Experts of a small language model.
Experts: 10 experts in each of 14 layers, 192 GeGLU neurons an expert, a sigmoid router.
Training: a variant of SOAP for the experts, 15080 steps.
Below are experts of layer 10 (counted from 0) of a mixture-of-experts language model. Rows are named router (the router's row for the expert), down (a neuron's output weights, with its number) and show model dimensions 160-319. Each number is 200 + 20 x the weight over its row's rms, rounded and kept within 0 to 999.
After each expert's rows: "raises" lists some tokens whose logits its average output raises strongly, later layers aside. This comes from a sample of Wikipedia text that the model never trained on.

# expert 5
router,192,197,197,205,228,230,245,178,208,232,187,212,207,217,183,198,194,191,190,201,184,230,205,225,212,205,205,216,184,238,226,240,199,225,172,222,155,214,192,213,209,215,228,187,201,205,184,171,186,224,177,215,195,186,208,210,189,198,217,179,205,219,207,248,163,190,187,226,209,177,186,190,172,210,228,208,179,201,197,190,182,240,188,186,221,241,212,198,178,172,219,209,200,181,168,206,230,246,226,199,170,258,198,204,217,160,163,196,212,219,177,200,206,206,206,210,218,231,196,190,163,205,195,170,207,221,174,203,245,207,212,188,232,209,171,190,204,193,231,177,235,228,177,193,202,192,196,151,210,229,158,194,216,197,215,199,202,218,214,182
down0,205,194,209,186,166,208,207,213,209,209,195,248,208,177,208,199,166,218,200,179,200,217,197,164,198,202,209,232,227,200,196,210,218,189,204,197,147,193,217,203,209,247,183,201,195,201,229,207,144,194,166,215,190,175,202,202,208,198,200,204,188,173,217,230,219,177,187,200,187,212,185,168,195,218,211,166,195,205,146,210,239,216,217,224,199,209,187,193,164,175,206,194,171,183,214,215,177,194,195,187,195,234,185,239,189,192,200,207,173,150,214,179,185,207,213,169,195,210,177,216,231,196,203,189,219,199,197,184,195,175,212,194,225,204,181,203,225,195,238,154,206,205,172,217,221,236,191,190,195,217,179,211,200,216,182,211,174,199,203,206
down1,214,204,217,190,199,238,198,212,198,222,204,202,174,190,211,183,182,166,193,190,188,190,221,183,189,196,207,207,193,224,201,183,218,196,230,202,220,197,230,233,196,203,213,244,194,193,154,199,158,219,216,162,203,249,214,230,199,173,212,198,225,168,190,227,209,207,239,219,193,217,174,188,223,195,211,229,207,220,232,199,211,221,188,238,197,206,210,219,154,194,249,203,185,167,190,189,189,181,200,230,162,183,204,221,224,174,183,151,199,193,196,198,190,199,193,207,182,197,193,155,179,219,215,210,176,179,184,207,191,206,208,168,228,189,233,190,160,199,225,174,181,205,210,175,200,187,197,185,150,214,185,228,210,183,231,225,200,216,170,214
raises: "and ", "in ", "(", "of ", "at ", "for "

# expert 9
router,181,179,180,197,200,220,189,212,227,171,207,209,211,216,210,240,221,176,175,185,175,208,194,205,218,177,193,232,221,255,211,215,223,194,231,215,184,212,206,226,218,199,211,184,204,221,192,177,195,218,180,183,190,194,200,218,183,193,192,184,175,202,188,241,197,194,227,191,189,168,168,208,228,177,182,187,199,203,190,184,184,230,178,179,223,209,216,193,203,189,238,192,211,188,127,213,208,239,243,186,189,224,198,196,189,191,172,188,175,232,233,207,202,185,214,180,204,209,195,206,203,180,181,192,176,227,123,181,179,182,211,182,195,192,184,170,195,192,231,203,242,214,231,178,178,187,195,177,198,198,190,183,197,210,192,187,215,204,206,175
down0,208,219,202,216,159,190,161,187,204,190,185,198,229,194,223,213,142,212,214,202,175,196,237,213,221,187,174,216,225,223,186,212,205,180,204,187,197,207,198,209,203,190,173,220,216,213,233,247,197,202,190,179,178,175,204,185,176,211,185,221,201,202,203,180,186,204,207,203,215,189,182,172,204,186,222,168,245,228,157,231,208,206,194,193,204,204,147,208,206,237,197,188,204,213,202,220,212,183,195,203,213,201,188,190,190,196,185,232,196,178,237,252,215,170,199,187,181,194,200,244,187,211,202,231,212,213,181,235,198,201,179,225,181,209,186,198,211,193,169,203,192,228,210,214,218,213,206,190,206,194,186,184,196,194,199,191,187,204,217,192
down1,214,202,208,169,208,184,174,222,181,188,143,211,178,190,183,234,202,209,194,220,204,219,209,198,222,186,221,226,138,217,165,200,225,216,186,190,198,185,226,195,203,212,182,178,197,176,211,209,177,189,202,209,216,192,195,214,198,233,182,170,209,217,230,229,166,203,211,199,197,194,206,187,245,193,217,158,224,193,201,191,235,181,179,180,207,221,188,214,211,188,220,185,224,178,203,216,188,210,202,221,191,166,178,189,214,178,171,221,199,195,195,219,179,215,194,192,200,153,174,202,209,231,215,221,198,209,181,206,230,198,193,163,181,214,178,208,207,211,199,216,216,215,212,174,237,212,220,213,185,174,195,211,201,215,199,196,220,194,178,205
raises: "(", "and ", "in ", "– ", "to ", "or "

# expert 3
router,226,216,181,203,219,228,244,192,221,214,193,184,215,190,219,225,210,171,185,204,195,200,189,238,218,215,194,166,170,221,251,234,212,214,202,216,197,219,183,232,209,201,235,147,197,220,225,198,180,230,191,214,211,185,206,214,201,182,212,164,196,244,226,208,201,208,199,221,183,198,200,189,231,194,186,235,196,203,202,198,206,224,182,199,208,203,181,210,190,202,223,204,230,185,194,194,210,221,179,171,203,184,193,196,220,178,197,171,189,206,179,205,217,209,206,173,184,160,173,176,186,195,200,220,222,189,182,213,189,201,227,232,213,181,199,198,193,163,232,215,221,192,210,224,195,205,220,191,211,176,180,231,222,183,202,205,204,192,188,174
down0,185,170,234,191,216,202,245,190,217,202,206,225,200,174,187,179,202,211,159,224,184,193,180,165,211,202,226,208,183,214,196,181,192,197,210,187,199,194,191,200,193,198,214,176,155,176,186,204,179,189,164,201,157,197,190,225,234,193,176,220,208,212,183,193,215,171,187,190,181,183,213,195,196,171,150,237,240,217,223,181,200,182,190,203,243,190,230,214,209,247,187,212,188,205,184,182,178,208,209,209,204,204,190,208,209,196,194,173,173,216,196,215,236,166,195,190,204,199,184,209,232,189,209,243,187,178,199,205,235,204,181,211,225,194,207,178,182,204,173,199,222,186,221,165,209,196,222,199,206,200,190,225,227,174,194,136,262,187,193,202
down1,161,196,195,194,181,185,209,230,223,218,211,150,168,188,206,221,204,204,233,193,185,233,181,213,219,198,178,200,192,178,225,211,225,173,167,206,203,230,184,195,220,179,182,187,227,173,230,236,200,208,216,175,207,178,227,253,229,181,198,189,195,187,213,210,190,210,229,213,198,176,179,184,210,195,201,205,194,196,211,206,191,191,193,208,209,234,183,194,198,206,182,194,202,203,173,208,200,225,211,206,188,218,196,207,147,209,185,168,229,208,181,190,179,172,206,178,204,204,197,230,166,205,185,201,180,195,190,177,188,221,189,227,207,183,206,200,227,209,173,146,219,181,215,220,224,196,191,181,188,186,169,206,220,197,224,216,204,211,208,161
raises: ", ", ". ", "-", ".", "/", "; "

# expert 0
router,187,211,187,210,211,225,230,215,229,174,165,204,248,242,198,189,205,193,216,187,200,230,218,209,202,200,223,185,238,211,210,208,214,203,154,191,189,212,187,229,195,209,212,192,214,178,187,178,211,207,176,198,218,213,220,188,198,231,189,170,195,184,212,214,190,193,188,217,199,184,229,184,174,196,219,216,212,218,195,223,204,224,172,246,222,235,207,215,183,185,257,191,198,188,204,170,220,180,227,181,189,214,169,178,195,193,150,201,193,206,192,222,177,220,217,175,200,210,174,195,184,198,199,203,179,185,174,201,202,182,191,198,211,213,198,243,188,185,216,198,179,209,193,229,216,199,195,178,176,194,217,172,209,151,194,221,194,229,224,189
down0,186,206,221,197,215,236,259,189,189,203,175,221,201,191,183,185,199,176,215,143,233,198,210,178,239,214,220,207,185,197,184,227,215,206,197,196,185,209,186,169,240,204,250,209,170,217,176,171,169,156,162,208,179,177,207,222,219,230,213,186,152,176,171,223,180,207,218,182,204,192,185,184,215,204,192,211,200,236,181,187,230,186,189,196,247,221,188,192,175,211,230,199,185,249,195,241,221,206,168,189,205,179,158,197,191,186,222,217,212,211,209,204,157,210,226,195,166,247,177,189,240,190,171,208,189,202,193,176,192,166,228,216,191,186,220,231,194,201,219,218,172,178,200,204,212,175,198,182,201,208,214,248,195,216,204,198,190,220,215,211
down1,193,218,222,163,259,163,201,182,199,178,207,192,169,187,197,167,212,198,211,176,161,218,199,208,202,206,170,198,225,230,206,189,227,193,193,184,194,185,191,168,196,202,235,205,217,201,190,203,205,216,201,180,158,207,169,210,205,204,195,208,155,159,212,185,201,203,203,200,192,187,192,173,230,167,201,210,192,211,231,187,196,217,187,193,180,205,224,189,211,205,223,206,194,205,213,188,166,212,170,207,223,208,207,218,174,207,194,223,143,203,194,200,180,223,215,213,188,168,193,195,180,247,211,210,235,179,199,194,228,188,214,208,202,206,193,141,239,169,166,170,231,209,198,177,219,197,200,211,187,207,200,188,218,247,192,180,216,190,201,199
raises: "in ", "and ", "(", "on ", "in", "of "

# expert 2
router,186,226,173,190,236,197,207,216,243,173,191,195,210,233,163,200,240,215,183,196,214,194,221,172,204,190,203,175,218,225,193,212,213,215,197,206,148,186,190,215,194,212,208,184,222,194,204,199,197,209,219,169,249,184,261,188,209,187,170,190,189,200,223,188,171,204,191,226,221,180,168,220,185,200,196,207,219,199,220,193,161,226,193,194,183,210,213,205,193,169,214,175,204,167,193,187,203,182,216,196,186,221,158,218,176,185,154,228,232,211,147,211,198,204,196,199,197,175,189,182,223,224,165,174,181,190,175,189,201,192,152,194,215,192,201,194,199,141,199,197,189,226,193,221,192,195,240,190,206,170,198,199,182,192,187,184,165,200,221,161
down0,229,212,210,216,187,196,224,196,216,188,170,220,211,179,227,199,196,191,199,220,251,192,195,210,190,227,191,184,156,180,213,173,197,220,205,218,202,186,201,211,168,217,188,206,203,179,179,230,211,211,217,204,202,248,223,227,182,203,166,201,202,207,199,167,233,225,189,204,201,188,202,206,218,190,223,214,173,214,217,237,181,198,215,211,201,229,205,225,257,211,151,162,208,207,206,210,216,233,203,169,147,195,186,193,201,201,198,195,185,229,197,221,211,211,194,207,146,214,197,190,179,177,212,199,219,226,219,202,204,233,212,193,177,187,200,225,181,192,206,231,217,258,188,222,208,223,189,181,194,188,216,212,166,198,149,212,191,187,225,206
down1,209,207,211,233,224,227,235,186,237,177,200,214,183,192,178,189,212,205,196,217,220,190,209,210,203,212,225,173,175,174,198,192,205,213,219,202,209,203,225,186,183,222,197,207,208,212,187,217,205,202,220,233,186,223,193,211,218,200,211,231,198,172,182,195,213,188,213,179,177,215,203,162,217,203,200,148,163,200,204,217,210,172,184,201,204,229,190,193,214,212,170,190,193,189,189,192,208,183,184,204,216,173,238,224,202,197,196,196,177,182,197,187,204,175,205,215,225,183,226,170,200,201,208,160,194,221,223,200,213,209,197,229,199,169,218,164,192,189,209,233,222,206,188,211,232,197,189,194,193,200,207,190,198,238,179,209,213,163,216,225
raises: "0 ", "4", "0", "2 ", "4 ", "6"

# expert 8
router,173,191,190,203,189,201,179,156,219,218,177,204,201,174,215,214,238,222,217,214,207,230,200,242,166,167,192,213,215,206,231,204,217,233,183,218,206,227,211,232,232,220,198,158,233,223,197,216,219,215,166,233,174,196,206,144,220,211,177,177,181,242,180,178,203,196,206,184,193,172,225,167,215,166,206,213,207,190,210,189,210,226,175,205,219,206,235,193,164,205,225,203,204,226,160,212,197,192,192,189,173,213,213,162,182,198,188,133,199,225,209,213,223,214,207,168,226,178,227,213,163,187,196,191,234,196,177,206,230,180,224,200,199,176,201,163,179,219,183,235,234,216,214,215,218,190,190,220,171,215,233,243,230,185,217,199,185,199,172,211
down0,185,207,168,199,195,201,213,198,193,216,235,209,197,207,194,193,189,204,210,184,192,179,212,186,211,202,226,199,222,202,184,222,220,216,180,188,224,188,186,217,175,184,212,230,188,222,196,168,158,180,172,168,204,193,226,203,215,215,180,190,195,203,181,196,218,203,214,169,197,192,213,210,206,195,201,223,163,196,181,221,206,206,193,191,212,203,196,190,169,196,170,173,173,196,219,229,198,205,183,209,191,193,185,218,191,201,204,162,218,214,190,216,178,218,205,186,195,152,196,179,208,227,196,216,199,156,205,175,189,173,208,179,211,182,206,231,214,173,191,220,169,190,209,180,164,194,218,199,215,187,199,213,207,175,210,232,178,157,199,171
down1,180,214,230,164,183,181,190,210,212,205,244,190,195,186,214,207,190,226,168,192,188,201,251,182,173,186,191,196,188,200,169,167,200,176,197,186,202,173,198,242,187,211,183,200,185,162,196,210,221,200,218,190,178,193,206,198,215,201,179,239,200,197,226,206,205,179,198,220,238,187,218,233,185,216,226,188,246,195,226,212,196,230,194,201,179,209,202,191,178,234,202,202,210,151,211,198,175,213,199,202,167,208,168,170,191,207,204,213,208,191,196,235,198,223,223,212,173,222,207,210,229,222,202,212,203,233,187,184,196,189,189,196,177,209,196,208,256,195,153,189,173,211,194,193,189,197,178,201,202,194,186,198,210,205,197,198,229,193,167,208
raises: "\n", "\n\n", "- ", "\n  ", "s"